Experts of a small language model: 32 SwiGLU neurons an expert, 5541 steps.
Below are experts of layer 5 (counted from 0) of a mixture-of-experts language model. Rows are named router (the router's row for the expert), gate (a neuron's input weights, with its number), up (a neuron's input weights, with its number), down (a neuron's output weights, with its number) and show model dimensions 0-159. Each number is 128 + 32 x the weight over its row's rms, rounded and kept within 0 to 255. Numbers have three digits each.
After each expert's rows: "mostly gets" lists some tokens that are sent to it at least half of the time; "raises" lists some tokens whose logits its average output raises strongly, later layers aside. This comes from a sample of Wikipedia text that the model never trained on.

# expert 18
router:122118108082125144151120132130154146148144161157122101081148115104109157095076157114167147113137155196157164154150132071115120148127099171111137108188115146083179145128108150138103086099082118100126143199055145167200132106186159163031089117071118144115136150127149155158131133200174187127105108109103122099101129092115082103188080139141103131176096112136156117142153157137062160111111178113142128179136139074103107100070149110089156116120183093147121165141097135058123070136157123
gate7:087143102152111156173190110132081143163080130151170119140071160099114118096118155138134123091125094172118113154132059142065162131072122107143136118126147125124100116114158162115175148098148152083164196188108149143131165099125162169128107148138172105187134114121120078176133148125143112105114139154143095135096146147102123071144176120148107165156202133129121136095122151092106082133172159100122118185120060055067084137119190119099163108153064188097105109204069137174142156154102144
up7:150144160124153170115183154102089082115118117126103134157149077118141139158073188146144086123183152178157134106136117149112112119146128080128103124156128028161119145118087117080059130153160144076089062109154125177113064147117112091168136065118143136152105157185172144130133062158102159150169069093160114069161077126079109126149131148142132116147066147135119122064075086136130155139079147116085133074107178141193154118106170114138115158153121121167163151108138111099159102091107133
down7:125159145081174073094165073174114143100162132092127150120125098131155160116083121068134143133191145121161154108168117087106137116160129140095123105142059152125121103150138158152084154166115187092111171090174146116123149197104090129113129151127187187137127157153120132111112150201137139096083134097090165122130170124188107152128173157137127095101087105049121055174160162101090100088128128119158177132100095136142123153151134103094121159124140216117081144065150092105077079167101111
gate8:146103120167163143115138179134080114127105082167129088111122212128120166122099099106133125092108181105123081108093120125082123148129087152092150102127147081137087123082172151136147144109150151175213133106183131156122102159122138205091095086106193141079185090146134122183146111118108136088132176124121155133119152138113176134101168147185086123198124145105120116106072153180033143128101162157078186146118139094123148130142145154141128153111085099117131214165108125160127100071114130
up8:099152147098136177116121137170072145072067137131114122094129097119110157158166136175150165103148126127113147116116134162108201143131151117100103128044181111102143154135090103141178082120152134105079143131087110081131185103111137070106127128107037125096113154085093141112132134096134141078088167140114125082212046137077124144168181131181146147088133124139103134090197147132195133150146110111127101103147103161080062085157110137181118121143117118125106109172107083148184153151154131
down8:173112139109148054097139059153111161117134131100088173141191116144107111111188115059148118141145149133149103168143185126106150137164126103095084086145121175110121135189169138089117093095158184135147134148110096119162161121131118157083054135097149088118138120070119132219061122164128119093164175104109166146140108107129156175171104125195090126106121083134138062097152128181165089105109194107093079149169081162087147098151117106176104119132143163108106111124115152162126154096106145
gate9:104109115088163131118124071098136159105189109160155153174082127099143110068136164095135135131143132135124185170198138113104110097130128137143170122120149083111157142088109153117107069160127167087123091134134130110091078123084138185103127160121132175146104144167154140118174116174118108095152081098052072100155101160144153098129183192175213114129105105175141095129107162133190153110104135124176106217116098119083129154086170147121080154131151100140092063168128140102156086162166121
up9:122131146092146144086120093058109155120153131079124149127135168149152052058164106119097153133073130119091144182072119116140136138180166111133144134096135129149100125058104082127053102176193136083153073132142140148122082127109117149099131154132129179139161153136152087114093112147138144121135138121122120104127115150152170114126171170132127163131140134184123178138127155108157212137140173107137145205099152097092093114099116091132063204109102086132086089169133085107146104230129168
down9:143094137140136128070134189056148167100102133162185123175156161128137117037118079070037116113108069205145156160102188116100168162159121165135150154101210097133125073151124124122146120112131130139131115099120189113149126133115117109144114127051122137182102129107107100111076073114097151139115163117127139127160173093145116073046097114191090128067132154159122133102129096150135176129121129184126144153171132102128115147121105122171123137108158148164110160155157098126126162122078126
mostly gets: " were", " are", " they", "\"", " had", ")."
raises: "aut", "â", "ach"

# expert 22
router:128124154128091152152106094150113163174114165197156126142141122056065128110050133143225182123155135180125176152153088174123107127148108177143114110092078122126190143135140131107088060107106106142125151146096161171153108122146157128096092095113083158128161078149167215201126120176101130097095122105119129126132133069149132112131081182120141088140122123123168107131094098139101088175140114136095115128108207103113074070135148114108146108113114114162150137134154105085150096176177105
gate5:171069177097150099216101123117155148118118166127121135097090156125161151164163144094164123161129088154114094181149100188171097127107138142143137109117095183123120170131185125114146123140159175134089175158077195188131147119130097135132118118132096117130104108174169117189141113176115166117147145101050124061147162166103136127123047113132081111119093131132116088116160071074125117129193148201132133100155128101119096113070145128054188107144131140072140126127124103111148090127101087
up5:186076085093100152170113156163086112109112166124125106155121100072118152085156224108130111149098151165115146150140159097170142166169150125088146112130083109125125120206172154124130091130114125160117159049145136136137225130142124104143129089101117125136076135115162143154147153110127106148140148141150109120140113126118170134158125112151081091167057142122114066062168089150101149085123181129179135140107097160182128179146145104124108072168116125148186079060102105141128087053147136
down5:178087193166096139157117135105131137128125084151160154116126156151068128135117151085196146132095108051083084125122155208113092130132112131124123161108167184126138103123125107136137145119108189123047135145063166140095109104072142152083062140147078167157102167176136119151062154151135151135113112150172185201108107142174104133140135123165114110127141102120158127109109117096131143180189165125139094117102128097106086101097113038144123172125082142105186107088157162128159150092131094
gate6:161168123168130134070109225142108169153152152145167144110202126073083147091125103118141209131073078180124145107171082108151163189088086151120081042117145163111174080183191084112129102080162108086128100113104152077121132122141115120103105124130102199139152156111201138082101164137152116099149136108075176111111146165129108132130125105111166167117146116099133138142098127166089104136129134120170178155076142129128165112086112151135144145080105140119127180127123101101119162141154129
up6:170073138100120126069162158145151140114188104143118136121051120127140194149126193184149120080174082111117058143135105156158150130092098157142132111150118156103137051103159080132106107187149121120136193120124148123145126119173095077142130103131142116090115119150137183160124159164132058137192120104133139098141084052097110108140095137067162133170135128184098078160190121140127105131106121192103127073081089126120099194132087138094124158145107164114085121107091148099132147143175143
down6:132096047101109074163081140108135052155128089098150151146121096141145068103068145137103160181129153156122166151183124176101175117116139072140130108095138184174118123137177125143072156096142150089169132129145133155147080085079125137115045149127112108116107116120133070201175096161159107069133152157075165146114150144162128171131121124154101135201124111109143097151140085131171179129131102141100119094151099153114165128047124167196136112095132139154115159115164154095139140140074140
gate7:099101094087127148134173134180137150134122135131132072119114153149139099151151186123124110120139100133175164121218052101109120137235124164106090160106125148127136121135120172138186086147133055087130187186145150170125099156156124159134127041171142113107071108142207133156087135157158145102151138089071174112102177115155099187075127105062152142129123121125155114052129100094150119118128086134116104152101093120132133110150116145165105108124113145100162081166082098137146101105113125
up7:117087105179120169116064117098186172120101115177082112119123160107140129124163148141142158119088134162116188140121156141034130145113142063163101124114148145112109114122141086133168129124145155175115131173151082136096065145145132135141123133117092140181114121070115170130159113124051085130122127092177128114137082052102169128159112049172155122120191163156167196146082094109173133117143174097127096164139161156134189095089101104127109153172140126166077137114148098100067096131095092
down7:090124094108139128087148116142105154111145077142130101093060155116125087144098106160125146174157133077142129163162154139145140140183160165168138103139124165122155097153000081113232111188100077107136129194143154083118112085177145151106154104097119124135116105108139099108110130087125150118119071133151137159212162115152148178071124133102176120160161094102061145166108148117173103125108109114142154166110139177099114140133171104091102134124118180132132094096085110099141144177137161
mostly gets: "ov", " film", "ick", "ch", "oll", "ock"
raises: "ames", "ess", "amed", "s", "ash", "art"

# expert 5
router:146179095116126117111125144140127174147108185177160138141132141111054207135118147108225164199201120140158125169135096149105150129125134118105123086172095079096164131085134152151120121087086112097151162128091140171173158084102128144078067097146101108089120154085120152175191105226187124139124103092076142092101157116173094130164106108134181087162111058117140088123136117154111111138103101181113077158133156114151139104123124120103142111142152114107120125092125106102138071153138103
gate5:146126115122129126098169119145141122175114100128123134185149168096085128133159182132144167203107132138174139059094218081161136140074166165154092111149098134097122177139161099132196153123178139151119098088080086136140144093131112093128089148139080088154158154159083160159106150087135143177105111154137108118107101077145172124189090145115120101090169107099076126109124118147096189103078118080129141121098145129073119182121097143090192133144149113160203128148110099111174098121066178
up5:092075103142162147109152115166167112124167162122138127128163101165076147149131112110137118165152111088105141109143095111134118105186090097148087153137165128147117157144117118159162054144148175129108093110114098153149177141115149131156138170180124099187154076162158165139126171147104119113170190044102145099115185087141101195126089158068141121071139088080118047152129131080116082129082105128090084155129114140126123164137101107119075145156139068116074205139136125096154075078170145
down5:078085138097157153101094090091137057105131130147113109121099115061121123144113169147070131094116140131177136134168141179062117110145103104142131103162129129161149068111115111103072157110135139179149121097212142148155117105132118164158131121145173092138118092078129095100107116165064108137150107161203158168181130168175176167117149127146124116102105117149124134152079100117126108179085168093215224148189117113188116135159113109089163139129126141149141096085151095111146106072099112
gate6:158166170163143161141110186196104158137108109104079175063122123159114152117092225071129148159160143139157124194098182085099102085086115132153110110104155109144132164152138094116187068121127129150121159129123138140144112140135112140133061096129089133205142096079156110172114111139119101156118149112246125146098123083121141104154133139144138145142149136106102150132080146145075112153114092190159104108054110088135136179140081090130169160139111134124119128160118125163071155118123066
up6:124103183131141174149155146162131169125191136107151118040130121164133111158146213100133153142105145095187144157047163120102121150160117137137126200140166155097103091112152108120118128137121157137152082116149208142160104163116136111132125048137138099155125115029089121142118126169106060171072226104124131095150092091078133172192105140122096109137124089095143126111127122139062146071144124122100104140095146078132129115181106088099148116123114146118148148108144124153094126165127117
down6:101147155103099107101177116146132113078117134154114116159107115199106083173159098085137147099127142093145140173129099079121086121111120121126122141163105139139193195165117160092151117119146119126144150095134078089115111130103087092130187103164157121144111149077107114148158095126158093127146166133067060156174110145130051141161185144141106116059132122090102090079153156149156160157135115097157150160076070140139127174164161136148145096135120184087217084128136140111062151150105219
gate7:138123114159168081102148132088143157107125128189118075100085091128134140113159111096143176158128139100152169155163144088133077114102164187109117173115133179146161135130091177115141118120100120122178132123060087124155066094125168114108141119111157183125114097151158159138153143100213100121155143102082128133181156162118105129198148101156070132206147101122098087138167140117129184105082147118119138164095151103149104118122078168061051098096160121137136137054126117126190072099106174
up7:144147100141163124133137172170119106158187107123063064163123188127095090155174092172100170122192136127117115115111134143068050136115151122152119106127086073138135111079085153171148109097168152146148145089081134068184115083133156141085102109112104215133122093108052140125107118062154090089105155079122135102117077128097160119141200169157187144121128147186146108133120112125163155181122129142131133109139128137096173146113058115176110106128145149121103158091123083172103094135140137
down7:128103101123155147106175144092161151099138152137096136127134167086058125163111156160070138144143158146116134164124139160105152140167133138139144088082086151123190145127090090136129127126083131132161132046093113151180123134059121119170021151127090148069149091130175123053150132157119166163147134149126134094135110092105111147148177061137121142107158134083095159137119037156137123107111161182127104143156083183143135129129085143157099184168147115077152130206143094118088119139061132
mostly gets: " T", " F", " D", " P", " L", " N"
raises: "iss", "ort", "u", "ister"

# expert 19
router:125144114111127165152145152117195129150138175191144092173162150061076145113108125098254159076137155173156165137159109136088123106113112194088079134142166095131140162138084179081078107074105108117134123157136148124153122111116112150077086151175160091159141105144166154146142079176135135138112147098134104168076184129167099103090120159147120105134166107136133074161126179138095091125125141117120103137111124112122129095113176107066125111066155104150117100177146058077112104176142156
gate5:152146137099173147120113130176097132119110132116149083129163153126094185132140123141105118130132110106148082109139167141105073058097106169055085088113107054143126141108111137139091152092120123163132076160121111134168117193153113202105102145094113192123115174121145092181154150140126113179095178095148160158053123137134131171123154165166128134150114106090092083162076180114146044122096156178040080135084154120191133159121084127146100096171146146139127115167159105163162111143101116
up5:199160137150120163169101147138088187123152179105173118109135152147100112145126136096126124171115094121185114168127166119100161068121149156083118080136171052088149162176133137120100170119184178196131111135103140117104141127090151151101082114133139194174095142109129135101124113079134063124058135142164108167065198127158158116090164126138161108084098105130121097126127102117150159173128100119201102162105135148185126135080133128107111099118169115120201078199141125161109144147097097
down5:158142075129131114117102147163116159155116101098095087158158127115081098181128108100121142112156155123073136123150090103154126097210110062075130152122087163101243062140143143143087150100176134125129128158157070157111103163164197141123110179118126079119148129093161178144095120107086100093129132149126071147122118162159164102129155138047112153163148065129094149170105131129118145172138166067151168137116141140162152155174095133111095173138061131113141133098127119101138155047142145
gate6:090146178141148141177085162083107142158141143146122125093149068157111159146107095109134143115129117161108181141157140142083101139118167130192109155137148107126108156067126161110148100149135157072161136131128109159183094085162087197122088122146133149051134132144103091128141129112146157096139120088084101085119183255084062175131196115136121112164150135119084134146100139114118153105119070181134122129149117070179136160132172097090078138131190077101139109104134153126098089137083099
up6:162110152137191189077143151120220127128127123143103149084157140140084148128136200073112144105124146067203149111094084132191145115092076171154125173174073131112122124149150098122165085130107119079090092092151104127098135151170127096086147127085151111128133143082183141174122124152078143097084133173129085168098076118100101148146112097105144161112102106154162153153166138139133097026129116086155126119139132118105128111181095154075167113166114150152124163132119177081117176145162139
down6:121139144063159133103134106040145086111166139167141125143152173097114100139125144065061128114186144163213131139084164092100137118129098132149133118133111109143156107177157160112117140114122068140120123116164208113105099122138100144143067134108134174126109092142193162121088103085182120163148179129174173117162131109088052108141122156173107117103079129113103095173131146109195122122112166079112108152115111142119070120164118153112138090122197151136118147145123050085154128092175181
gate7:155120097085147137135113081136170147151105130073092125129108119089125089049060061147134152144117098182134111116090200195134191097133110173134151153127112176108200071104064113113083103134096073155152137130132103133127063088092100097126121154097126138128144090158112152182097085140141109113106118174142126199135180095151171111072119175133132139136145155165165146134132162113165083124149119076117135157120145116114073156126140127081206124137141199143095139130114149082088133160162108
up7:192175168153123185137142121135169129135158084103132136176160125096134138129136128127130150149141123102106099170129106094071109099094074123138119120119109173131072114176147113177168126196111093142117132156148105146096114123127164197118122156129071101152192146117047138110148085129155152085162098146127095087114185084130120176116104083137161127113175169147095073060165048098103145125099195113149119117052144140151103168170097092110153122145157085095132097128135070095164127126187168
down7:050136129093122120111148131117162114096095048151174123157123121074142077117163139174091104121157143095140139114134133107107118171063133132137144082161078130135170139146081126143122116100127109151155163136173103141172148150113070176194228097095143149121163122128158168038132186153037112130110109127194125131134117123133124145173125128070183103096129135169166143169111120099070171151179132089152119085094139084164107116124110107102133137114108185113125122143088152079167151160132124
mostly gets: " U", " School", " Man", " government", " En", " Air"
raises: "my", "ir", "ranch", "en", "odes"

# expert 3
router:124114102109097158118132107100111163196146151117125138183111110146113150126121144125223149119143144170117186164174098109054106142121104138099127088168138133047154152139124132127099131097075124083102123119086194133191115155127135137119032105180083118112108111123181182139157145156171165125192087084089171161085108161103134103120151155107177118159123088176171112142137153121066155122096117086144103130063105113114154137103184103087105092098162170150102121145130125082113072129163139
gate5:074131091061150136128124140115144091162151045171162091141090117101190152173127195118130174110124135145110157052146172155098134115051173124087085145157097106072171118177203132082134126117093118084141114114139166120165119136114092114122081114102081135176144108095134121151115183163146131119081205125127104093127066121084113117102180124160116107159126129157137138148156167159108086154144197108071128150103116143159133126132163087121186157117117140145086124150096130141178089119157175
up5:116174166109104139153138072118132092119118127110157147105118135124141121157118094109144116073141135130106117055116174237103092134109125129160122140123120097133110152132098129140164123125169168113084165157040137117152131158129158184135134181110091148098218087123095089138157144135095168087070038149123116061125145151112139149095155182124153101114043114144118129133125141142111153184095151195126147107189103133198145124146137097165148126053095104153138142107158114093144187138129100
down5:160137085136122080135199132138130072138148239119093120142112170186098142107159092173131094097101076053128170122134184128194171175118145155131189173114128141104129117120117103151156118169120116112146128103095116145097135151111179140124145084135099128117078141144089165169129172152125052110114083181110131168120128144082108116120132210140154061130086135158114112091080178085134152114145143115168128127131137116146083105095092121140122137143113177106082093053139145124161106180101094
gate6:136138081135088144115079105168142112146132131151085053152107116129107175113126101112143135112148077133143161136117171082093119070114107106064128064143094102151157148220135153143165095119133124116092130104118144114198081131146118131105098164183133079099110152196135131082168129124099112109163112092087137114107126109133125123090098079145207137181124125137155206192131150121134209123125112102192060146091151127084113175116206132123115154114132178145156143158149108091125155165109164
up6:097110114105113200155126113125096133105149112172124153100100099151162116093082101117093148142073128090138109134115106197140162122140157182089099082118117093128191178128055134094209132115113151145124127130173129135182143205158145136131117105119108096173128155180075186161094114150124153077101073126138166134106098161155186168116120087137121102098097146133139143148070084081090131120101116096179119090104115115151137136147175156138207116180185160097111164171138092144110149131199094
down6:179117087115136143198152162141119155199153106093116068167101146100076094150091190147137129183111170121079146143129135208083158125147175127105073191089143151112134094116096107112138137109149078113066114063118122119096145124125151117070030148139126107122125168159133123184081100120128155064164129142122154177068087142121186185110174122150103115180168112058116126121115109134183108142130144140131139131100098159096112157136108112186122131140161096116106099149156137126114114090165145
gate7:108113170156108106105131206187132144119159192096095117109114169124032200127137106146158115139137090153140150105159118130140110142066110117196110130132127173093139187091153115116099070119182156168148101102136207119126138127144109182085102171106156159064095142131091131085152123123151098082181145102108118143096109063141111131187137112173163106155105137135162161114134086095131138147136126088140069163130139067139099096135128167117084109219122133145158124139075164115124144077110125
up7:072115174160107091119139125115038056093121144134103093125129106112135087125092163153110055163118151119149140100072065137131123148143085132118208127112112078162143162127089177113135138191087112106149114127111121104130087123235160088122127159152150175123119068104121155177116120146132171104148088123177133175158138154175146150125136132082148147125086091130172158111158123142099124151165147140066177107163102075052146168112139141153128122155167175116140136114153148149114174076086095
down7:114133102158128108152121121109135122139120067182098179152098145124106100098135183240146119115168155129128100094123122184112106116164121147108171115131124147146109141113105113182161197146152078165145165168122119143171107083128085056122138102136105227140111143126163089159043113169090132139143135131130118097110127100138139097102119135189130178052063082139119091079134169142140120142145088100158109121155111157089140212152105132088114113068159124164094101094145130169117083105134150
mostly gets: " N", " S", " K", "S", " M", " T"
raises: "omb", "amb", "ban", "ren", "ored", "ined"

# expert 16
router:156117127080096163176102169128186133156138156094106128119173150107057155109101094124228139120117146189131158109158120173102113119164115184111122122141135135140139137111091147122108089093072096108136136164111136168155142119109106128091074122102106123126172150136117148196119049182145157131092118108120084166102196127154142096142158145160126096142125108152142093115078192153106088136165126146136144132109178089134153110069215139075111081081201111136077155147127132114082072144075108
gate5:117159152072209166171099101154139110172110155119110137148160174098079109077146156147162124151178115115137108122133113126116110093096166069162094110094084157091124135170130085121149173082145091132118097138110088156135169122158148126095130130047161155136091090032141112143168157131138092115089138135097097162085134074133166102142131131180083141159059116093169108142163135115156078169150080164137137173116155116194147054115080126156086084138160069149164149136142136142163138138110091
up5:129170138088154120137153152170064152106160163086129165132156123143131112074134094131100134138157209175133094129156060140142155190117081087079126152102117086122125143140142103153052155168133050149126053130130173147087133098122126144135125145080124126171088105080049161073140129096161133114132158121151120089068112133137121156160142167137157130159086191110089151112190156135145127103140110137120142134134153103107113123168166157184123086119142115126060141190151104129056177065117131
down5:199149147165162122147150197160073117098117180185138112095132139074153135119068111109042128130152123122106123143037093144138140164108132112143084073125149153141135117109182142139107134164147108080105066127094123086101133156137155178145123066073115117136142183128159105120169089099143038084119102117085123153144114091061130141158156191171162170144098148112146120092120143141161154143167123173131076090162197100122123115103115155147091125137100127193157157166139116124127092124147114
gate6:063144167169117153196119160205150202105151107131100102143095138133121225083150135125123088127116144129174137134102126173075076126120157151191106185129137136127131121109105146114128125135078136134126143165128125116165113094128157111071095124103200138134145162122121136176128107152165168144168074167176147155102106129095124073128125101124098134112080132169151151137135157130142096116156093172055125185076110091151127095157075165165165159120155108131138136085100057116093134122105031
up6:085098210155115104104116138128094110137162108090124124141118159180134094121126113091160134145117170192184124064155083156037102061104110109135076151135136195188101156117205123130164165155093123106118094179083096160146092110125127114132176101121133189143082109119114137143155069121162060180099125150135097148121129121124118115094143173173078115161112147100121098123140146075132154142141143122123007116101117154129152132138136135096134176117136136117133204093164114134113105101109119
down6:116093084149136186126141148160141107117132133131177122166135129102158119110184101100155173113066148149131106168169169158162109139122152180157160138077108139099154139110133087105171137110121127149083063079103139122187184095109074104114134124128168121094135138088038138107152161106149122146150129108060075074132107091150165174092062118115137129139147113118125123139114126085144147086112091160158141104137084110119147182110088127148073116188218165072190110149136147196153070095112144
gate7:128157151091073146161091134137155073170114107121084126194110108112124098096136104187142136121145191085130148086153141136121186142140139105119136076132093134116173151145124114125182115085102140099078184168134084149208082105128058132152102136209103123168107085133141131081133137137138162163135185182135079104089087192073174137125107179089146147103149104189178175113144133080142122108140122105134096145095119138124152145087203131105146141148170144089148094173162111145101116071121114
up7:124130167142086153196143105184154086200085083076122177143101164151089165071117130166127096112154083127116086160121112192135125128143063143113066177132151108107129163137109091099136132135193083131086128129171151145112136143112146145090110087108133126145101142057126115155133093166195122205133162202088096139153135117134109144102107124107188088125164080111164133063106058110120105179152128078169107146175150090102140135081140158124099149097105143141165130158136108133125186106125128
down7:110083132089165079128101151097117155155102155112145121130205126134169160128135093127140082095043106110108120122133077067136147094121143132119092124140086168152185097095148147114152152143120155120142125098123133085171054101170108097145165130115150115144147171114101110144083139180089175110072136127108126144133182152099164160183129155215117044153105104119132143138137079117095076172153140135106144107181149154126100092113207114077106152190123122094169137132221131128124129096093160
mostly gets: " U", " Ch", " Sh", " Al", " Re", " School"
raises: "al", "t", "ue", "ist", "ion", "oe"

# expert 21
router:117138132062106138131111110133113128140117172176140161157166139104121134119084151153172142107137165193166202187155059142125115145134106208105102105131100128065189141094127131092129095104096050107098124172109159179157103129171110126059091091118143127120126107147189179160149070166182102130144148093101171095086173100137087117158108133179096118136093086142123113149123152150136095111161117139110138171102141082125139084178194102067127113108112128149077118124123113097133084187106081
gate7:056079135125136143166131135117070139149089134129171165111134072153123135168075082187142115126055123137161140184168086145106126181148132149143111143147099158118185121130101150126104134107178168095073129223192093132145103108164112176070112164127118126105152087114104137161135140115190122154188156127086146055091178104083113123124129151139079079143100118136137102174151060119152112096187118158116124150131094100104118155098082121086145146157083091161174147100161138117096171117103139
up7:147067145091134086193070167114160093116144205103164171137185138130146136210145158148141099133115112161074168131071149135131089137131135050086156090131156132126113120070074120087131172147119132115130144153185147081141116102189097145127129162097140078088117164115095131115138154148130130111188095105151167093177121136074170154154136110130092046128129109084090092174155141125120078080130148156186178145142186134136126150125171135093162097108129086134108149106095176122109142153121088
down7:125152153077099170089179164128103153100175146121174085145100155094097105161089123135133099068099116143116063155166128082183117171133053135144165161092123127140146148102113125160136146178099118113123078178049122161122058185107171109131117116120112115092153145186107158132150144124152161152137131156117170161089127138103126162113181154182091086136135081131112075118079144150074143082152057090101158090140152131155114166095152091158179137108102104129180078189117110145126132193113132
gate8:182126129103121156148146162132124123105137121084057150084083089141125105053107113115126161159121104141188137100133159173079175141218183129113149122165135056134167119120129123128127148096121054114126092122137112146082125165160099134089110071101077107168128154138057130097120120130138111136126121149095153182133118143163091136151184127156134111141152085151124175125107158152104139141121098113095160120087167053114135116158191140111175194132154116115104094121168202118052118213132101
up8:123068144121152143095137098112190144151099143102162124173124090147098124121074164082141117137157157093145116139150129186158119112134106107147135158118108122150087172120125159037105115132094154193143071157125156159103209163082108106149115152122099175079116146137043148154073064101118150136124114136147091093145176098162143117140145116127086148094082134098156089147118173119171119104171115133068109138162169153184091141159203150115073124126167117120185152084079171155195139117142120
down8:088134131152149097145105145099112179125109133127138238144109139182098056129103103119149159177245074083142140143081123129085154126191131096129089158093133166128114122132158078101156116184087099112102121134125160124095133110161156134081133147146092104078147103124111122136168126132092105086087161120100157123164150202171153135081104072166126173078136198125153167107112126165145099134107104149107116061143129105147130152136182161128078122153123079119059106109144130124140173148149133
gate9:131193164037093206145177123111115095176096144152079133188135127093114155125090116100153124095147111142106147125168102108110134154147137119132132127210171124128143129113168109133150102102190089099089112156168099160168146142120078137097104161173131060151133138116111150165095140141128139141191102107097112160098099089091147086126060152114130156178127149186109092151115085117143117108085145184096106176063128114164116124080124127117146143154150151111096077142142220116130075162092179
up9:144149110119127126084150162079164116117086223139095182173147179101113111128157090117150120156123126184087155123127128132105117145137050129142141116107139120147104146077146100127099198118155144137101111085092090183044129142110175100102131174157109162126066183149197108131084098089051134142105125090120140146133109131166116124107171158122205142159158121089116114119149140086129116087101131141099131104097152132164178095139119123051154142117117120120100117164153151134204141110141223
down9:109145118111058072122066154135105092090099137141137169160162148136079116154133124109107116091157183133142110109112120135205144061117070158178134099162119070193112163112143166097153176228127100100072080182076114127119129123094212088156170125125127107165133103129161138096065134117144147129137162143141176112131135116135169107180161111113099156125121144106112107116071151113085171098127135127184095135120121104089100191155147125107116122153117128075157134113100133146167193157077153
mostly gets: " season", " film", " Party", " game", " album", " name"
raises: " of", "s", " (", " and", "\n", " at"

# expert 13
router:120132137127086196121073103126169100177187158155142183143109125091050123118128129125203191132185178150127163115155161122080151150098079099181124076137133119049140129166146160073159127048106109119095131142112160134165135108150110129083047123133085130100141133139145160153163122152132104105110077117108153116123109102190120057156108165132119155123096119161179154132118172167065126178094122108142095137106129118066161081108128133102170142111152166178116138118138128067103130143153102
gate5:148087206140104171156114109073129112141106124109118217105136089118132162127211150103140117149117089111169144171173157126040172100092177093141104144145117086081113184134050121131154178130127084107134155163159144112121079103151194107117087102152141150109179129152158170101139153133162136099126128078144174110127128157120142099136139114121140087107081121123110115161171158169106112089114111123172126129080132126095190159116083084093097145068160094113164095107115042166142108166112127
up5:119067131130182115142192182150097171156154101157155075177078155150175153064170162098128100116090143132126137082054088155148121162164131154116119168172138095116111162136116121170101072141143144140127121135137121145151153166119125104130151135132154173121095169140116119151172118160107168070129132113047122095073151104126099127103107159101090129136163125097143077158132059128125127102108154072111137117199182099167127119166124138109095090112106087134097169211172104116124112027153153
down5:089175128133150162141058099137106103095146143122124144080184127134162127138092129096058138099157085099170165161116107058107086148131153143108119085102113109115121199217118107113092102157158143155125098124179127171149189122168105163127218177117155140159140121058102128045133128132093116127111088064139076124129132157112089134159098113115121096100140179157141139163151171152134109160120165114136117100139169125156141085189075147148135082122083122121079142116095099150160120176165177
gate6:078130117184147150132119086133137108147154160096135074158208142114103105108109185126130134108106134174134160160084126127038146151163127119165096117129143126092184147203117099126090120126171191164149173117130145098078121118120117114117087178181068144118104086136128133123127145089139089160165134083119173151102191110188145145096132112152115100137113112125138133122117124137094118124065085137209083176089119179158128142183153087087138125065107145129126130166129107111075139037175093
up6:149132132145111108164167087071210157107129135100159101122138115112078106175130063066131188100105100107158134120140155063088126163117111161136091127122153118116071179102086179135189128065082152135145096157134091126103120145118207151112101140135184131116097139112156088127092146123137182086148133097141127131128149163146115157089168138172149121097171103115151138143041111075126136155136141091179090137164196126148198111139071171144074117158136153127100094148100163160164123173135169
down6:082069137164177124081109146153078126159125152158103116118113048171131162160094121175081116148106124167166073068076090109163170087148106177164092058161100101149135122156166123143109088131141118120102140105124142104121105123128107151164143081070151144206112088149163136134167158158155155158156084115110124133145101071158113170089179206087111141123190123142145104082195123145132130114122155155101169145179118074194130112098163126132098085092122128154111150159121146125112135125059129
gate7:084129179129116151101091122111141155168127151096121108172040115101137192093151147211137144195086176102110088162129145107101145126087158102166137110167098097095149116085144096090207122135117083114102138111098132158185061043174120090127101096087098131137143107110163151109176125135094180126144092114109108101153136113153112147137179128150152169153129083196152137097159129156100119155156131116161127113139104168095185126105106208111116112126127103135064139127135154091138094209149135
up7:113110084117151145065106080193082120132151127164153151167121107092154108091165100107138109121135092151179151107114111069127169120198159123144134161139134125092185118167130076142116155171141121084155067151100146137133133095105141146109112131171094129124121219137095074131099109125141100202168208112109180209142122083107123146162066175120146094103087098115211127085124140134119126166140142073104121133097098133111131085116149110153076159131104189115110164084097152115175107128117168
down7:154124179172108159184117066107176153161088153107125173152116087154103105189077124122145154112101136094148142151174094173142099136080184127160197089148166135155088127085111162125119125073141072114131084191110063101148068143152103167078133110131096090114181101144116135097109156135069161169090116148090087131180149160131107103181106123064190137116127112077109116106156129116145209132105126089139118080107138127147139124169197111142147135131146133087153098150094151143103151125076151
mostly gets: " He", " North", "born", "ran", "He", " Bo"
raises: " States", "ph", "hold"